Experts of a small language model.
Size: 16 layers, vocabulary 16384, 82M parameters.
Experts: 32 experts in each of 7 layers, 240 squared ReLU neurons an expert, 3 picks a token, a sigmoid router.
Training: a variant of Muon for the experts, 415M tokens.
Below are experts of layer 6 (counted from 0) of a mixture-of-experts language model. Rows are named router (the router's row for the expert), up (a neuron's input weights, with its number) and show model dimensions 0-47. Each number is 128 + 24 x the weight over its row's rms, rounded and kept within 0 to 255. Numbers have three digits each.
Before each expert's rows: a language model's description of what the expert responds to; "comes after" lists some tokens at least twice as common just before its tokens as in all text. This comes from a sample of Wikipedia text that the model never trained on. Tokens count by the router's weight.

# expert 15
It responds to: Noun endings, sentence breaks
comes after: ".", "the ", "a ", "his ", "The ", "s "
router:148154124117139146097148139135135204151123165121120092107150127093113142119120139113111123111119129131141145112082137125101106131130099126102164
up0:137179151109135127145122120150112131142106151115125133115077138128132140136142116115143124109136116160092090133119126144116161105115148128090147
up1:173102157109102101153150138160141144127112118116057115163126178123131124121133130117115133110090140120121132103093161132114147087153109155114137
up2:103103133103098125161166113144138125130172182136128110119120085109154098121112125132126127114112108121159151120139143101165099121143138122125124
up3:109102133084112119068072092133082122167207138127125097110170124136130119130108137137151124107099086136118143111095133132130084115091070128146112
up4:154148124112125106118101185092152108153121159108128117127126049122134133141135099111105128109166172145145143162105117119151139139143128135129107
up5:156153068136172159161164137139111123140117124134145157109098176097116133115090133140158130123135106115126116139125145151125129124137070137117115
up6:144146139092150150147157177154120114104108093118175107113187107124139133132145169113102123131131142141150135139136147071108114135101137097091154
up7:077137138103107143130148110070141148126159158152146105120096149104132134103124126121123099136167126123156105131078145127151107058146117162164128
up8:157101158113139143141124140123157151118106148118088115105105101162098071125107104138132120105172144156143086130099119101152128149183126126138124
up9:079148117085150089127162106147148110116133146189147125138117099153120109093077093128126109126099137123140102113120145099115134155142157100144116
up10:114100137164100104145120154119163089160111140085154105161197157106109164135113061151096087130075123130118123084106136105095123170149108085117153
up11:115130132128171100119126129102112168156171151126159104100110141141132157129084159124123108118150082070122161096103105150103097141139114122168141
up12:123095111137156153086109151104066157112125138151135084151125135099185130137090162124151111132118086145131140110101109074098101150124140130111102
up13:118150148146124153064155138150115129155150112129156159102104116141118143156108141110118120117112162180156133122104117125146138109132103146139118
up14:116123159111103130113112118163095134145134125119107129129160146072150094083140126138140129159112143108181135098163127151121102118171205093154120
up15:135078111089143107117166151152125116148127110127154114111146159152125151153160136128104122141093103108120169138136032143084162109079091109138126
up16:136098133131124153147106161098091154087140128134137135110096113097109135117098128139162125113126116111127110125081137159079177131113147141133096
up17:131127159175162147123111159134102161126171114108121145135121122155138095151099108184145116118089083155085136106147126133112106115095148101091105
up18:114155138158167128090140129118103100133133094153167103106153096130110151099137120150151147088124125127159153115136148104109117167155114167155173
up19:127157100107105106106152113116097139148155133129146139129109101153155115167122122110106145145092063080140118113126126149131158128137142177174113
up20:181161119111134087151109106143119142118148133094095145090147103128125130142154134124128105127111103121142120168106121168133139151100112153109121
up21:108142123161141144121138153162076105125125183095147173094118103088125101115122105163152149163086126138095151117141126132110125115157109119068119
up22:155180151104129185130132126097107108120150100115120079161122166160141153137148132117129122131124137097088080125170106109128131164163085112114156
up23:106155123133161145128132130155118136089084084147078091113143148143131113145128173153128120133142099114117081145180095127120124105128122151078140
up24:105154121123159130099155133108064136081111086099136170139169059120109115150124140117116128102103167135146119156124134142097136112123143107096160
up25:172192148152134133144123090164120110098104119136105095133145137145122149141116146157141126133161106151143093150106126118108102131111079162081141
up26:119107115078145130094133107111104139144141127114114116146108137130133098114122107094114116150126120126110118120134139142124071096127098121133119
up27:091127140157130113114167126074128175131117095155110138083152154126122161120098124118093119109129112163150152140133146120151146132162182093124135
up28:151110132121135162117154104107117160143175111125140164138122142122143140072112123110127139152107092116139124137101116166136128119134089126136121
up29:153057142115069109146148147136148145141081123112126077128155109145156154140123156128110161143133130162130111115123102138095124153168094118120143
up30:126157115126120185121101134166138210112115131136152093125102128129103120150120135131144125076132140136127095120140165116141097137134168078154104
up31:146115125105128151142129114109119158135134135118120108141119127153122123123134203091108130085126133093088119130089106129126117165169096129120176
up32:153165139161110117134110154168133100123113116140166108157131115064119107111100154110112106106143177114120132120156167140138112122142114129181128
up33:157148129097116101121145137126159114096113101136138062144132033155145153105146128101105118110090171104131131071084082113084133131125137150135119
up34:097104112143108166134138128096122138111181109158098108139132173125090105110145136146098148128112134171095106127083084146124105137111134083142162
up35:132126131165069135100093112087166101133169133102117125130112036107130145096103111122102147118109128127155095129103092108144139146139105146155098
up36:142092150161125157084176103139114165126109101109134119095134142145126120125125138146116123146135117151108186116136110163088137133149088157144156
up37:147136106112138121122110098143158140083120107169139114124129149116109128125125109120115112126162142113128124117113126105103105120063100088094131
up38:134151129142099141138104121130139125160152146144126110128145121143083123160106117130111179091136142109128155128114130110165166154106106097089116
up39:129097153143129118052115128136135144099127073142175125094164118144130187142157158114084121121146155129140114124125127137131121154152145120149102
up40:169125073141156165086098113148121069107103125165130120102149045104153148135125136125089107106153142115098189125107102124116148121176161145132124
up41:096112119152123058096114111108167157129164147134089099136155096118152167158102128074107188136110130092147112137140164148111104132145104186105134
up42:110100110161099109154107118118099140184102199174166143170144152099099131135102139118108114106127111086141119108114171142108089092100129135109105
up43:171066132104139128139119107100122107095091105101133156135148092100115153098152158093145094102136137113117187146131144146117158119125159121086155
up44:105107153176162139096131128166126146096138094137143073141084130106125155107124117155112099096115137149120135107120103115138114136135140112094134
up45:145145143108103109119159157110128120163091127105165110161098102117127141141155150085163119118151154155122160196105080085133143163139101087151096
up46:111148136131141121104116108122143103143140080141169126098154082176150132128142114098113188119161125104125145138143116150092121154135128142092135
up47:101105146114108097123139130122137167122122113102125138107120100091143143116122137135101112133152140129131168131142151141122118139131122129128119
up48:109110127169126131137125073126142117078128160132170102133123110092115139118142060144122152114120174152124132137146146127124117144108100123170113
up49:091131159131138140108102115134129145129139080140148129093089121140180149124121093100111131127139089149121124138123161120135145069120101121078123
up50:150066135135119151107215192213117107094129106121140141138104151113121130167118124111145115121121117177118084115153159118139159115148169102119145
up51:125165134139151120140092127121157134147154145132135121115137113155110083153084132082052126108120099102095106126120154105163124140145126117138128
up52:124121157129150138157149167146137148129134143159092139087128151131091118121171118087132118119134114133116117136099129171058068159135146145134151
up53:140125101130124124116177122091126119130153102130137136124122134136121130099097153146132117060135134118125123109076152158112163132119126169087209
up54:146166102147144158113105112150136128157180120120133082132143138098104113095142102152127101122113138143195113125152111124113149100132140164122107
up55:088122140120127135129134115166124163143140149122140100144146099144098129128128133126146110070116140102148159122163159122107072145141132134158117
up56:135078117153107116105111162123154105107123112112133109094125156154112111151164137120113100135114092127120093122128125146136116127177095121168179
up57:111167124102164141128139104118107111133134104152161116130141111147116105128133136147131123114136133109142199130118098089140128108103088114105152
up58:112134117184131146139132126100130148124158133117102157139127151125116172125143174145102128118131067133143135170128153092148060157164111122163121
up59:152141124134136177136177130098123154125123119123150165155162113125097146105162115149149135114169147137148124129140111099109102137148094153120170
up60:096142184099174095131145108130137160144160151115133127155140127153103119158158152175132131119160120110114147119104128087160128123091136138125118
up61:159145127140137123139127120120148133097131149172111110143174137101162107133154081119143143151115134130114123067137145145135151147099136168146112
up62:151153171101146132120105127106125152148151131142134134132161108103114098147159079199130155127123137141110142112131122137138128079126127098194098
up63:133125136162183121122163137190121122128115157138131135148126118159128134129116158132107059121132160138140081081123134133151072152100129144115083
up64:108151130138125137109125144149172125111132115161138115144156094135105127145157114185148142117141135165111144135141129159123098128119131101151122
up65:104119110160161161068147109144169163135129142127119111176139136133111119094100141146141145124151114155118128177106136105147104131136109092064103
up66:139132104168127175127139144169164115104130168151107112141144110153077189111130128113108147155148116125154132148141124077127091144139113111135104
up67:109133136150118113124134119135151138087127120165126148146146138126124121123131076120097070112144174155117133137156159094074137081141125127133116
up68:112148162090142134155085118086136116120135116130123125147158155136154104166156097156182113172145167167115130090125124130145079105108088133150109
up69:129132103134160155138165138144132156138132116156125106156130115140122104135146104128115125151116125115167170180132110134132134143087080113099124
up70:118123091152124134176085153130138116151077144160067156135119094095147142170131090108120173121097123113131124128133094121162185134146142112140108
up71:159171153099113117113121117091132145125116113117109108150183151095115164096105128136172163128128125111158142132130144141135137148121128119113133
up72:153185104111110164116122140123128100082135125154167115161137121072081135129128124126139139123130158097121162136128132143116111092126166087091127
up73:159121166162182115088128143141101160116125128129133091150115125109095117104148129151123130153131126145125115093115097127159114160115115116121131
up74:141162136130130110078142133138123133101108107151126142115150163151125118092077169107114104148116141131143176121124105113099117107110103132168131
up75:151174097101135146146152154114145140118149133132110122141093094150079124121170132122147159128106103081129123128111145145173113113072115122091106
up76:082142082146131122142116111128159123128141113143104114095124128108091137128115086137161113081118111140114150138116111074120119110134130102111115
up77:098113193124059138134093122136093172168137107149172105086184112120120105093115142118112215119147128103152110104143108101156133099126105150170142
up78:134106111169102128100130142173137137138111118128173157112126075083143120147131130122130084147149156119107164152080139103119139155125084128100107
up79:098133125122131155133103153148168136159116123154136152099145077131123137133142109129139137143126107129175125089156094123139141176123147095147096
up80:109119139116106091153163100137127147154117126152115115145117122175130145134140116144112153115103142114120148157114118148122101168095076115154124
up81:108148097147116129137134128131099134113162161159136113133135145138112123173098142114175121156133098122080123159125142118167140157117118112159074
up82:135101110162141180108100129135146142150135136092130170173118095112061132138132133062121117137146107106169148102150122149174114086129094155142120
up83:133171111161115100141136112108123113159148110139100144142137100182129096160125128146131112103115121126132108124165147113110149157151163164144126
up84:154119106098168130142120126094095105128131184107114101168120160124132123137174173163160141111143142120138120108106119145145114108132071125113141
up85:186107065103113096138118173137142125147122126128111139104127131141131113137115083129156070136154150095135096092061116169154138148167154143088139
up86:141128126126124137141124158063160131105133086099097206122114139143126100165149126085104083120114107158116131100124094132117103119128172115138101
up87:107109140144100133179115100117143130079148085095138129141116120114132118149107144147175115135145122117135121135127130108127084159098122113109174
up88:144104169105082136111126100142095172116093141120151076119113110162155127127120108089103139143106147117160135078125172094123141125127132110103138
up89:109115189117109093154150104114094120125139168174148169072098138107102104135135137111158136140117142129137092093162108114134112094115131114142103
up90:122149113138122101146146083153106126090121146089133154147145109138140117135060135150141079149088168111146124101151120099140088174076121092117115
up91:166168085133169144145102144146147145174102119118126140124078107129145089136128107134122155149135131150152097119171159125137129106146138086162143
up92:113124112114077103141118109160136105106067115120157132101187117112147162091118129141130168103123132127128143141178140084132095131121143128128171
up93:213097134135127077078122083112086144162166083115120149098118102133158141122110093138090109087147134134142139150155123133137126169097158111126155
up94:123103108148133099105155117094123117153091152140104123122139114114088139147126090132157133096109190099104179174123120102098108140090156108146065
up95:092125148106124126115148140115157139087134146141090152118125106118151109088095080122108128128147114138115110113114145138107138130133117122111152
up96:173071096146113165099127129141123150140124143135127163121118131117156103168157184133097122151155102105141093129081137117168136112117097132141144
up97:125145146131137107085105131145121103136085107118134137098118111122103134133144170146155165128121128163154113167113152168111113068114121105148175
up98:086111138157096146127072139125124100137064112148136134136169104115091141088135081149135204152100127130153130200117114140106136135195143084139095
up99:119127084121144118119162099131052120101084153140153125155110114154152091141149100096139134118167140126140157103131115150128083117116144160103113
up100:139125160133125120159120137134129114178166125117202117125119132152110129080137125092114100119105108163081144139174155126124149129106115153115150
up101:101144129185149183148093123178157116069157130125144157097102172114141143143097108127149134134111142100084107119148130110149126115158121099164086
up102:131130142138118097127145087112148124129161141079075099137090126132166060109136119149111109106195154126137121076146133135142185139143110122129143
up103:154163154117163140148124136085113191141111148137096157122147121133133110173119188115114139127143107131117153108072138126101148123143164144142117
up104:117146100142127116112131145118149135115169053138116122141134168149145142126098092170156138090111108077167133164086148117114120099124134138118152
up105:156158128125125113154130154151138131175122122145135107153107108154121146096116086108147111123147090163104139143090110149172093093110152108110108
up106:098120134138142149119145130137112162146145160098114095116173108075140138146149154119123075154121113101181148153084136107111128129124120104137141
up107:181092111139121164134125136143120115151128117133114098151110151129121134119125105162085096110109114156160114146132132118128136104113119146095120
up108:121139103129108163120092129174112164146084100131112128169114159125115138120146092115097153108139145127160182107121137104159147138110103123089156
up109:126153155099117108149137122085147108107148107144112114103150124135137093100050103164097118104105135095080089100142122144109154166147146136106185
up110:086091094111153144081118102123162145124106096122154100187122169127105155142129150161128144138138118122172079077162145177093160113121122118145134
up111:111094126113164125156133130154140097150121087111122168103070129113146104132114091140129113133131147173150094149133149090136111099095150086153122
up112:109160089136149107115114105107146125127113103120097176185143112088122151132118107115120156078142168147166129100142120153147129178117121117133123
up113:140164178146126120104114099135151127130146133113141093130145120121122165127156122144135131111141100133166091173143125205160145100144120157140116
up114:166121160102102133092138152107132184133100130098125166104130107115146146106142169100123120089152084120142102152134137114166167141104122158143134
up115:093186141122110108131142161149143125107111129068109108118120100157125144161099122149146122153155135138103172111135150137145130176115188082128151
up116:141091121146179161083129160100103092123122137130131102127105105131113142160180138149128124171133152161158108134123149105088125140124113117098117
up117:122103086149135146111081111123128147136147158182119142111091119161133119135104154137138129121102135121117084159157112130145143152138105158106164
up118:122115101154119124131152123133155105151138101110134138113125099116108113139146150147122127135180163115103123153124123114137105114150119135111155
up119:149154156159130076139117114140132116115098156140139105139138090107110147086092056120163139121109126172149092094158098107132186165075123140102097
up120:079138134164120117092137090160156144116148173130121132108134104098133110097132138135138121128164084157101106096134116146141103105161115127135137
up121:135134110095114131127156131125138150110090144130125112121110120114128094129127111103142126130128134150150120105089152136122160138155134146125154
up122:125139105143149155115114132168162089148135160130154139103065126154068125149138124102139101082166090139122145154126114114128128119136132133111141
up123:104134089141143137114123143128108160146090103143109160080145099128169134124134109132126136131112108149138127095081137112124142169121106108162081
up124:143108164076116140153182140102133147164078147116117096119121105123107129140151146120112107090089108143150120166114095129122098186120169140109142
up125:174084100082104160114145098154143141152122158102141114147163138105095134106070127106141096127120170168113115092119129121072070140116131152127131
up126:087118110103125127151146126148152130122123107103148103155080105104113093156164097123151139080121117086119120099143153118131111139178132128148126
up127:111164159150147125111130125138139134120132116119122112134104162117110142145144120133151120137129149186139153132119150135137102119134108161109133
up128:142135128101119109098134113121152109165161125147106128142142093101095146124131135134116155095134069124080147099152130139134100130137125089165104
up129:141117134100118135091139120127128175126123131123146142129145145114107163126153083111113143159081093115113136151157129153133195101162129142146173
up130:160119133109096109130126124152101131192137156152105099145133131115095148123121114107140132103120118149144099116186150144113119089127114116036111
up131:122152173122138141079122105116118077120138131073113136129136121126153163172143143103145129121101134093132086143165172124133143093111113117132133
up132:139104125144136177155094162099126155165143084123103141110165121125114173134094136139142121125150161139084117103116106134117150094168161110121181
up133:154129115133100140134100149114136167102155083122137159115134069118138110090146116122121102131123100139061139140089136164150139182154168113140109
up134:125097095096149137054131121099154110109141143117138101154136167108131143109124121096138162152102133133157117125120133139076135112147110104101126
up135:138077139110116153122155097072114174141145124094092166118146167171093107076118128132107100104073169125138121189136114149075148131145117118100131
up136:112046115097191124120156146107066122126157131129107130157074160156154147103159163146134120171126109129086135136158106140112126156148088102166137
up137:106114088165126149120130113129142106157075165126119146114115146152143142135110195103070139139114144105118161110133148094127110146118129105157117
up138:108136088142102113124148113112108099045161090102118158144112107118136159125147091128142110143098120155140111092148116152098131149133178120116152
up139:143122091111126146095143170152113127135108127123089152140084097140086122132134120146129125109136082137122162121094127154119143163123118123159112
up140:147120130147158175111129137115094170150145168077119083157108154116085171122106133135125146118108122110119132145141141097109141132151142132116173
up141:138136171142127146100133121157139147157133146157139118119115110112111131139121141142133147099121130141101124140112074121123111090104081087155133
up142:133147156127152140141116107126121110132137147119139114133089098128110146106130098148142108122128135155139154133131128104118152124184088157123106
up143:141123109050169132075195130137144122120121136130132152093160125136157145150153153126118131124135111115134147133104178092134133166094102109113172
up144:141132116140114163134109110146151092158151136099158106122164156174103125141106083127141123167125126088108179106102145129117097096096120123140095
up145:099128066117136147092112100155136185107120125132134127148121159121132117168131101163064170139115093107116164112136127179104162123122149122190130
up146:113145123119150172127180135122103115162111143153082142135105125098150137104121128160138128137134172148125141095164116117098095183079135150082133
up147:151146117107154147116133121155131126093122160114104139111149111140112171125140152147146167114150156145131153147095113136135106122117123186120129
up148:122134118120139133099109157126124137105139137140150147160140167098133113115099105147116119156154146146147159094132141151132153170102101124122143
up149:137125130103117122123104122134126061132091178147109127151165126129114124158139130124115143112111125096116095103100133111111131147184138123110113
up150:131168122170152131133124153098160111136150131127098064137108096160101148121119136116141132136128105155131113122164104145142139124143104099159139
up151:159097135147125136139156196140133133136122140081143145137117150126159160118124156151187107163107090161133147134157130121129132127141156130145108
up152:164099084115135116097121111148130124092101143124132150124135152120138125158145114131146122124162112111126155137152146122136101125150161105167152
up153:121145113152129121096111128156135110107139109127094130146103140092112183173121089148126110104112110125125127111122140149165104099104133136134113
up154:148121113136145154084097101122122154138159126114116095150112159136087121129134148129140091116152144090128106140090114137115137137140151099144130
up155:118159179125142157122144125123069099120141114113133124129120099097118115103112107123107093114140151169093154099081158100144120137088147118123142
up156:125109153151135118121104134160131161126128131134100151117125157119143098129136077098153166123130109150168133129104088116105136096122190109171129
up157:106114138125161132127110120110133146129117155132181142160147102141131155122145140135154108117075078101070150083078154130127138103145140102142115
up158:125117105134166159090081145124128139159152129161151109122141132153094124133165136155136166145130109135118139090093100101152117152153085138143083
up159:144107141132106114133110130153081131138095135134180107121146124124123107117143107174097109097091170167121123137150153147154157104167089116108131
up160:111128122154162125104131115132153117137166115150099117145130166119126166118115119106134089121116127119150097130088185121131133110149155089103165
up161:090087119150138124099104139167112150107144128117122201137152138148078151110158107091110122146106138097100120110147166126124137115154125113114156
up162:188161114088120120146130099198136151159102165139093072120147160116164166096108139109158159134089124102119125164131132089111112115142104159165137
up163:156133107113116136094107158112144110137142150081138170117098154118095172158142139148112094104158123106083117122112110151131146129143105122150158
up164:124127083123138186118144152130144085083181148201104119077136165122118158098091103100114099142087103142114088098149116117165144146161122122128159
up165:144113149185080118112138145091130127132134079187096160115117124082154143143150120105138144125136106179136148134110133136098152104117107123131109
up166:138128164110109105108150138110104070129121133100157110122117136173132134118174130126125157142109123159115117146128112138128066131123150158103145
up167:140123120177136134100118137133110158133096143125143139126110115162107137156148168137101118135137121115093092128101132127131148139132125135094123
up168:126118162148111107100155029111177077104146118155128116135151133143092128164113110134128161133120160150097088144126034124139079147160127120126136
up169:115084148116093099119101158116067134126109117143111138108100143145120109137139090136155117138118159178106093130121135106107174122099132097133106
up170:132083101157142142127087141121163177076144098099109134150101158097144136103094139105125113131135094147154135150117186132165149135149129124132105
up171:121138139085145120123143124124099152111122172126090112078125173142195081106121098105100102137128130156137128141128142140170106127103124109107149
up172:166157128102117160132181139152145109162132129135115149155109110149132137176165112141103192144165144132104127126144160119113112124112126114110129
up173:110102100137105151150133139173134121133107135125134103132186107139150121137117116148158109113138190111113146134135111091097138170088116123125129
up174:116101140110105089136114155133118138147127169119152085110150070125104136122074103121095119124099147153156082097116104125135064121126130128143116
up175:160142123096139121097154094170148166116093154120131104144147148129097128134099088129177161118118128139185116127103132130102137180132142165153138
up176:125155129117119105160102176135099075181131136118118123113092118121090125115150080094120145156068099138120093154136110137148123119155095139105131
up177:127121104133074129122132113141114119151095075145150106118164094150145133132179105117165156138113106120119135128167146146127154126115132106084108
up178:141165139106163099106152110198122127131159133119130104104132179094171111156175155144099129132113125104125145100110126145109084131118165094165112
up179:142085126135145119053101131130122171143148132109097102144159142112126121112128141129131163103115120125104174116155174079068143145138116156108144
up180:142109137180161132148118156172145112132144185137137157118141079112130156142128117104115157087089164122154112149116121105164103136171114097122183
up181:186149133116112124128133109125150158135110130115104125112101123127078172133137123126127115148112094134127125159135164123108120120116147133150072
up182:121107130137124112125111161115166121132125168093128108129148138134088133135145081130137140115122150113072155133153122148123151068149125121101148
up183:130085120107135119107182098128109179075141102127131166158151170126166141122122153094135107160118160117175126131109142150126115147127085137145103
up184:150165107147130141085145180129111084108127136132144126118121151130106135154175131136129125141137109186169112155138076187131151090093151166125115
up185:109120145107090147105109108118097116137102161144140129101145129112150166120142141115148096137123142185119187135141150158152137165139111144168149
up186:095114141187111105162148150092163113099166154102093129116122130142114145096115116119101131115146122111102124148150119118115140180131102107170099
up187:144136125129161083125127168119120096116165121137116066128126150146218133170137116105104122136139098092120134101138128134113178076128126130166204
up188:174160129182153151135094118141131128174182102167151087159112156144092109123111120127140126091089099134166118124089153169149137095121125128126142
up189:130108118119153132098075193121129146119119086095121103136094170124105119124138109114117102150130143168191149157149143143142146119133146139148163
up190:140112131186102133149126133107122140115141102119124087094152121111095094120136136077089094133126149098148134132111120131111151172099136149172120
up191:147118128173115154167109144131152161099123121141150114136126166122164108119137132105123084112118129117117127099193092095113116097167132133180131
up192:141155199117119130109108113119113146155152144166122117105076157147125133150096132125132111155095130111107161102157123105134147096169106110123097
up193:124165150182118129110167129147142132145087164145155128145186108120095164117124092151144135100135131114134136134137094149122102139125140102108121
up194:142148066121130142113118102120125128120132133119142166131133088144139082128102118128141163121083095113106136158106135100160149076063099103151122
up195:097159086117104093112110058143170156143094141174101122119132142084155138149113109108161139121147131179102155097134168155111154136105109132121179
up196:125100137117103099086137151141201130164136117145109096150121130133104119139118119122151122120133161130098163136119116116177157135157138133127151
up197:159144134141131144113133130123144148117136132127142150130103104074128117113147155085106139139112106120130119122120103158104143094114176147114153
up198:131163125136104168110107142150145179108166135161190125112096143185102156119087110115139092141105084148138145113132094135143113068100159115127113
up199:128089187124146116118157115104095116121130118137102153127160111140098161101102108123115135131122157153106148140128131108109140128118164124103146
up200:142107119138126155103089132124151114138112126134118112142109175135163085127111113114109117123100129152116157149148141136113121133090114168145166
up201:141116118119152171113097125124126101102113076138151138101182112123145167123118118147162110132097172126124113142164090153093137169127112119089159
up202:124120146096102135098136130110134185135125125118126145135115133110143138108114152117107089134157111104118147127149116151132171127188072133164112
up203:116158168107096100141125131124103120127116124121151158163155116138116130151088095134155126089158135164124113138115095108115142106147140131130131
up204:115116093148081140105163135128105161162137139087136157127124135131140129121127114131169145142116092129145165175115153073193148115107154151108111
up205:141148092117124141093150103142141150142150158123099099125130116106150122135123138100073118163115129109109110104111133140106134131162160154079155
up206:173053125084091095111097151142136131129138133160095138139122077160157124117128094171135141113126112143114138134138167120119135145116130110107140
up207:132113180135129124121121119121104104112173183114106188139167119102144120114150117121135146174099152137105080168111123143120111144161102125140143
up208:151160116130133131099162130127118169153151172088166105138110102062121113116139124088147106138121161101137122122111114115112166127111119106120045
up209:164093130116136153074142126127102115151136146130117164089141125122165123139133149114150157115133143094138131147094159117149143134159135122095135
up210:127083142129176112099157132113115171138097121159120094149128144156102124119146132137124111106131119136091134120133101152128163111104076155092128
up211:097112158154108106132119077152164141121143133153136112104168096161184123137137126123156104142130150104145131126081134101183151119150127127139100
up212:161123069142102132092109112123145115111150148109129184149122078090132112107139122087150146119125135061107139136174089162118151148129155085129117
up213:142114171120142143079177180089110146146104132100145101116173132071078161129126131166098133123146116138087158129121107108131120133123094119160114
up214:116119145148130105115085163135146120098146168144114167116119129128167153123153123123150109117129166094166144098128138132131083152141126134123162
up215:125151150157099157100133161157122126103155146173122103146109117126138166119133111100113101104112133119136111092127128147097129102156120104144146
up216:104169115096123157143134138102126122134129153107150137104122142146175133111122166089119119137130126117141131114145123082118102162144063112113107
up217:191126117073160134137138140081112116128133125117112145146110121141139122127118145150120142152109088129121130128089162150138102142135105112158158
up218:117141145117118122126121104161144125108140101131111123153128128162124147103096090101133101165116125128144155117124127140116127148111145094152176
up219:112152096155155120132128130118108176124146139117083145150149138075086116096107129124065100098136139124108097170128132140127118159104118123111135
up220:106164167121082101088135170135157105085158123157118132108123136113114097157157122101143131120121135120065105103120123155156094107117101094124126
up221:104152082089085122084133123096092141144118102086155114128141133140128119123172141095121148097127112086166122151167104139107165103149131163173121
up222:152124165116126092138134170083123103126125138135159110078091186110135129163057127126131167105128116157138109109112121110098105142136093101125121
up223:111140140149080125106145104121126121133102141094127186154130115128129115078084149110141129116110153154178129104184113105107119154119164127133127
up224:140130144127152156090128131105141105136118150152095084107142106101167142102161108115148065135168116165139146119182135112116150123137152093127145
up225:135119112108123117133099123128200129159139151107154112135213129110131107106101138121065131114107136133135112124149153087118133123127125127108134
up226:172157149155159097134130119110157128126121158110083130125149130130107111140083161116162136136130107132108144120146122137128126129150139147109150
up227:109102126135103125109144107142112144105155114116087125148145126158131143117137135124159144132099134112150153106107116126177148084152125118134172
up228:143090136079165161091113155098116112115143119141124099102112134169096160070154102127114142121102122147145117131098154119122107138139150108122101
up229:114111170055129129090124110113121160140123138097121139146119113135131159154159162121105132135154077117170151143113125105118101111123137130130132
up230:142142131116113114103127149126131136146130101127117106146162173105053131133128158101149110117149126112129142123156119139128140078164126176111148
up231:151145094110078117070169161133114124111113127169165136098120091120170140152127102160126108113117131082125146150127124152150098125141156111170117
up232:146113187152122111110139108152133127099128161122124148123124109140108139139145160118132082135129145067132181141136130145148150110116077173146091
up233:114137151130103189127096110171122157151076111130159102123135113135124154078122097152125112140102162140130138105131141116074143173112134132100152
up234:116129168129143098132123129156118126130178115128123099113124095146112136140125111142103102166152115094129140133076156125153136124094105116130105
up235:131076147135105157153120189115120170122149116105127099093105127066126125140118161128084127107110147154129126117118148107144152134116118082127101
up236:149123123168108135118157182106129149125163110138097098094135166097132114133136140108117088107129089118164121165105155118124118150135113138151116
up237:105130153180107103138152116127144103164117135100120164139176134110132150199142104102112061112107150067124114122133132103140117122093148133137131
up238:152112163110123161099133126085109142146137162112148146107137115093146087158115130105089116149103147096116122154090133158131104135121141165093088
up239:119143113144118152126171085090092152109151128139115125133113149135138110093110135134169134154100143102092164135085120124133145160141136134109117